config = dict(
    num_hidden_layers=14,
    norm='rmsnorm',
    max_grad_norm=1.0,
)
Below are experts of layer 3 (counted from 0) of a mixture-of-experts language model. Rows are named router (the router's row for the expert) and show model dimensions 384-511. Each number is 128 + 24 x the weight over its row's rms, rounded and kept within 0 to 255. Numbers have three digits each.
Before each expert's rows: a language model's description of what the expert responds to; "comes before" lists some tokens at least twice as common just after its tokens as in all text. This comes from a sample of Wikipedia text that the model never trained on. Tokens count by the router's weight.

# expert 11
It responds to: Capitalized nouns in names of countries, organizations and institutions, such as United, States, Security, University, County, plus common nouns like film and about.
comes before: "s", " of", ",", ".", " and", " States"
router:134169165132174126106064144144132096128105100119104127115118149126139169097110131105114116122130121118124143140102150154097107106178069195129148136132110174126150141155146094109173121101121121085131123152165099114139083123160111181148141134145122116128132130165188143077153108157125118105124067142142174111139108116131165115132158124130077147126149130118138103133150124115109144151080

# expert 22
It responds to: Bare space tokens after pipes, colons or commas in tables and lists, usually right before a number (| 6 |, 23 October).
comes before: "1", "2", "3", "4", "6", "5"
router:133164133131115154071052125119098101140140139133197123168115148115165149131130128117142129115140115140112121164134123128150102104176040143109125114121134147153116123126139140106137142139095111091141118173149127114112111062160124178110133120137111090129156139127133088094150125121135129114159129124200118133145124126123147102153120162181119137117132173120170118136098092144122079137130

# expert 23
It responds to: The preposition for after a noun or verb ("built for", "used for"), plus nouns and verbs like work, use, under, development, research.
comes before: " the", " a", " of", " in", " by", " as"
router:157121175118140129123132141102095110185086112083150129150159124128148157113123094101187111055145086117100130129167139133141066137137107153119110117078113139124115109145139107099146111116068133100142129144168103122132109114112151159087152116153091087116156085146154132117137137105121155077101113152107131138129149113158137134135126157114122161122148150125138101122119143109121118078134

# expert 46
It responds to: Possessive apostrophes after names (Saltanat's, Chaos'), opening quote marks, degree and prime signs, and endings like er.
comes before: "s", "t", "E", "N", "ve", "A"
router:135129115122156114114132154090122094177123093137138127123123154140159158091139105094102099136116158120095144133130137129179147114121103122176086156085117124093145096125124094098168125132127113103124108144135132079125117104109086144084109108156123134108195084145140112092163119139133116115068127118136129140120095144147141102183121167135115115130173137148149094135158127128111127153150

# expert 59
It responds to: Commas ending clauses or in number groups, plus semicolons, dashes and and, e.g. season',' Wabara; 4,009','626; A';' QF.
comes before: " and", " ", " which", " but", " the", " he"
router:193130164146137148110106124126130077165112131116127105174137103179127174145103090137127106144092148127133137143103127132176117067134122141146128134138112125154143112095088143077126092141115140137137098144117128121140119088152133146108112133129134086135122150118126103101163140133115145070156083116134144177169101158123157120133146182156132122130153160133116115127147100101125121126115

# expert 62
It responds to: Verbs and word-start prefixes in narrative, such as un, ex, dis, tri, first, would, had, made, went, provide.
comes before: " to", " the", "ing", " a", " by", " in"
router:180150177109147150115098129107146117159130134117135123172139120146164111098135122102149137105122119116090138115154122130135118117149107179142117127125105109127132158097089066119160117105081131140067107154118136107174101112121143111110116123122087113102123160094153101114158128119169196106155099143125148216125120140139118125147141157151114159146177173170126104130125096110068113161157

# expert 49
It responds to: Commas in running prose after clauses, names or dates, and thousands-separator commas in table numbers like 1,145 and 28,180.
comes before: " ", " and", " the", " which", " but", " he"
router:185118158122139137136118099130126058169116101092144140150121128163119176123052099137141093134069155124126153174101120116160101080129092141119124135135118135132123112129121150094109106127130111127129116132114111140120090115141137155110130145143139072114131138131118107080184150123103131066153112117149143158152109104114147129140152174140135135093139158119128118130162121141117114112132

# expert 7
It responds to: Sports words in football and tournament articles and squad tables, such as final, season, Cup, club, FW, DF.
comes before: " |", ":", " League", ";", " round", " team"
router:160129138136129136100060098158121120117142124101135132171101148115163130136098090118079145123109137118113078127054153112167153108148120167116166158178149140155134124095127133113114067104131111103088124140141151109127092100131128122145108114115089118125153129146138137121152156176143142110154118159126146150124116176119168111144132127161088149170158168157191090112142123086120122098150

# expert 40
It responds to: The word as, especially after such, known, well, served, plus single capital initials in names and acronyms (Mike E. Clark, HTA).
comes before: " a", " well", " the", " an", " \"", " part"
router:142166140105156129120126161121129118124126131113149112173119135126128118122133129058140110102117149126128084140139126137136084105123138183117149123135141150144056133108102112107134135085153117138150117158155100115146098105147139134107075122138096086121118051144116125118140093141119131133132109145169121148122106139169213112153156106155118128161155124147163099154122134140138134154144

# expert 47
It responds to: Full stops ending sentences, plus decimal points in numbers and periods after initials, e.g. 4'.'9%, T'.' M, radiation'.'
comes before: "\n", " The", " In", " He", " It", " She"
router:173140156137120150113114114096109122156132090134160096132113143146149151091151101117136120138121140070101123132129111127194138052127121128117167119155141137137087112103152133094129125112130103135151123155115092123115127104137132150161146136124138087124154128125154071112155107125121135120088129120146150170150141146138157103140119186132113136090160150130146113123168112139146089116090

# expert 8
It responds to: Words like especially, including, like and among introducing examples, plus name pieces such as ni, ji, Ho and closing quotes.
comes before: "s", " the", " to", " in", " of", " by"
router:154150125102143158123101125084141115117085119068135158147140116111125149120100097099159090086116098091117115145090145152153080109131117158154092148139119116105131110109092097090135142112103120125096102158136111122154124100075121152128090100144129074124120091137148092127148110124116173103158085152132137128107140148118141125128120169113117117166140134170173113121109113079100123079134

# expert 25
It responds to: Nouns or adjectives right after the, a or his, mostly ordinals and music words, such as second, third, album, record, number.
comes before: "s", " of", "ed", "ing", " in", " to"
router:144134146127133109116128106093133084144126098142151118127141149150136105110127130103058097112083143113117121152108116108146102116126112147142123141141095129119143117126170111089138100087116112143069129164112138139153131113140123155166120132101096115093126112153138112098121144141149153106122109138133132153106104161095161068154167136169092126099132146161143122138108103115128090071119

# expert 19
It responds to: Digits inside numbers in tables and years, such as 2026, 329, plus word pieces like and in Aleksandr, st in ecclesiastical.
comes before: " |", ".", ")", "–", "%", ";"
router:164123129151127116109138147122114099165132116115133126154157152149136161128113134117126098084112119094129128151128110135162146127136123107116175171118093117134099107105163150091111121143112093121109083142185094125119126125093124121094136103114123099116120150142157119102158101144151141105129127163147143168168149129118177085173147108118088136111153172142157119121102110105105134093127

# expert 42
It responds to: Single digits, above all 3, inside numbers, dates, track ranges and table figures, e.g. 2023, 38°, 763; also the suffixes -tion, -ification.
comes before: " |", "–", "0", "3", ".", "5"
router:136137143109138133101103095114124124123114135114158124179144140218110157143114124104137114129110121119100126145107127141166137106121116138130144185144113145096088110090156120124137120138133118141100088150184113124119125114083114129155131106134080150140125141214118126100125123127121155135105116114130131158124117121081111091101178189146097171117176139141134104125110086139103149100116

# expert 32
It responds to: Percent signs after vote shares in election results, plus political words like Party, government, more, of; also the piece ri.
comes before: " |", " of", " than", " Party", " were", " Minister"
router:167130165076179102100094109130134116149134116101130101173185095126134161103128107100097083130123103084135131147099109107147112108155119129156163173120083158136109106109120088103144120105128096102133127149124137090155124088111088157163121096106109120093138118159133114117164093126122159081135126137136156143146169151101112102120132119119101156100166127142152101112104119136113089142078

# expert 61
It responds to: Pipe characters separating cells in Wikipedia tables, often after numbers, dates or place names, plus some semicolons.
comes before: " ", "\n", " —", " +", " \"", " −"
router:152167143128128139116127127106100137132121116133140127171158114126162184105149121139117141114139095120141144126114117128180142069118088120117136185150124138129137133138093141105130119134131084129142097202132135102161119097126140187103124146129127125140115143121138130132154116120131141060139117146123124226147142126113120129113152140123104123110139129117184114087163108124120131155117

# expert 20
It responds to: Mostly the word to after verbs or adjectives (obliged to, common to), plus prepositions like with, for, into, at.
comes before: " the", " be", " a", " have", " make", " an"
router:157149142126153152129117131089119136144099115127147108226169157114202155146104124110138128074114100140132148124101141119127091133131137138140104138136075137106152114117141095114121091125086133143124126143127144124116096100088103114141106142147102096103129123144141082099142079118122130090121140153162125127133178117143124112098144132143115126154155139140141099144137099141101121153094

# expert 26
It responds to: Common nouns after the or a, such as government, project, President, new, time, plus the piece if inside words like motif, pacifism.
comes before: "s", " of", " to", " in", "ed", " for"
router:158135123101163116109129151098125098126136107112128133142108163169159151137107115082156098082095098137087118142126171114129094096144132160133137168122114137123117099115126092101140117112109113095088119135170130124122116138152122141098105085133134108130119131148161117110157126121131133086108108143133155173159165170120160099157165163158085175157135158124121110108124098082131090068105

# expert 6
It responds to: Words like Plan, Act, Minister, Authority, no, There, and the suffix -ical, often in government or legal text, e.g. Biblical, Planning.
comes before: "s", " of", " to", ":", " for", "ed"
router:130165155111168122086129113102137127175111112101148084160136130125137140112112099092146091115111126083084112156121151153149085090156102162174088145107142143137132101090134106106157100117136087086140119144126085102121115099115120139140111104146094089135160128139137101090156111161154124111133096127151145161132158162124123121147141157146119165171160171142121100113140098101123083140081

# expert 50
It responds to: The digit 1 inside years, dates, scores and chart positions (1976, 2019, July 10), plus played, playing, joined.
comes before: "9", "8", "7", "0", "5", "6"
router:121141135114111133132060127075109109142119104111145111139161101127109144122109109105129123101111155126120141183104129150171105116151141177149120157147125144112111111117101108075126153111145097131112104163156098123106086120108149129148103119144105077108117119104146112104146143143108138105096110167138122178132098158125199055085118117132118124100141161136146123141120111122104148144127

# expert 58
It responds to: Semicolons separating items in infoboxes, cast lists and score sequences (2–1; 2–0), plus pieces like o and ir.
comes before: " ", " —", " A", " R", " P", " W"
router:144149142127147149089123141074119105199121120118123138194124069120155167135142139116159145105082150135122161152059146157196116128155135104162141134137134150145133131140086129128124091117143087133128116120126113132125128108125107152124138111120142080113110130140145151113134112127140120111100102126125147155133160159137119085089144148138103141092135157164151136142178101101113130101123

# expert 51
It responds to: Closing brackets and quotes ending parenthetical years, numbers or notes, such as (2015–present), (1926), (deceased).
comes before: "\n", " |", " is", " –", " =", " and"
router:150118117109150139098126133118109081140117126129161140149110135124128117121124108128130110110101104137124130137088122163162135105151122170118101178116090138154147119097091153097161100109119100053130090131123106098139103117131079185143100112133105102130177115129111097111132150131128140124130111148127132177167153149128135118164143148151112103124142146143121097138108109117120093136107

# expert 4
It responds to: Middle word pieces like su, fi, tsu inside names and rare words (Thaugsuban, Skysuites, dissuade), plus infobox "Location" and words like City, late.
comes before: " of", "s", " in", "ed", " as", "al"
router:169143143138141131117123130110132093162098105137159124133136118137154131109127106124130091131106139128086108138098143136126109135129118143146086150127099125135118085139111109095176102121089099101101123154148105110154135124129103149114093122154122132100121116148149114087158091170159145135148133154122136140141154133136120091119132174159081118156153159160123082104170119104121082103134

# expert 5
It responds to: Single digit tokens inside numbers, mostly 4 and 5, in tables, years, scores and coordinates, e.g. 201'4', 7–'4', 1'4',506.
comes before: " |", "0", "–", "5", ".", ","
router:145128112108150126097113151068134145136131101094156103120168104106144172113080121118130111068129140101116141141087123108127131054143140131117122154128126130106140139090086141103139124120130108120129099134182093119153061133149124142126132111158101139124146127129145145110151127129115130072164135137125139186138146148135141106131147165179057156125153137132132103125135115086127092130119

# expert 14
It responds to: The relative pronoun which after a comma, plus mid-word pieces like x, que, gue, ates and dashes or minus signs.
comes before: " of", "s", " to", "ed", " is", " was"
router:121158169114115171134094084090158122118119082129161117129175131161143134114091104112145047081093110123095124159150152114139132126152099122170099126172108132167116094143104137093120147117127121136137116123119107127097115088143095116152113088130127126111135098150127114129130149113154153093129120142132150162126147151117115127145156162129117172188157138141136109107153113121094129067167

# expert 16
It responds to: Line breaks and blank cells in infoboxes and tables, especially railway station boxes, and words like Line, line, Class, passenger.
comes before: "-", "|", "\n", "==", "=", "The"
router:155157144132137152083090151135145120168107138119166143158134098104149152153062120136136127135141119100085132143123141115140114093148134180124127098154081162112106136103151147119154112142137095125095113129123119092108109121132100138131134135151086128133161088164140115111163148161121119084165133137136135139143190126141165127129167142132099139116124141119150108108122123122122126167077

# expert 1
It responds to: Colons after field labels in infobox-style lists, such as Date:, Occupation:, Builders:, plus some label words like name, type, include.
comes before: " ", " \"", " A", " The", " Animali", " S"
router:162136122135155152118093121118093132149128115110168113155090133186140176125122100099135119149108109119137126123113126113139110092152154184137169121124145140109166146101089118120154101107143121148148106137145131116104111117098112110129107130152112156102143111155130145118147123142111155098123122137132160158158150138106155115081146132151099118158134162116125121126134103123135122135113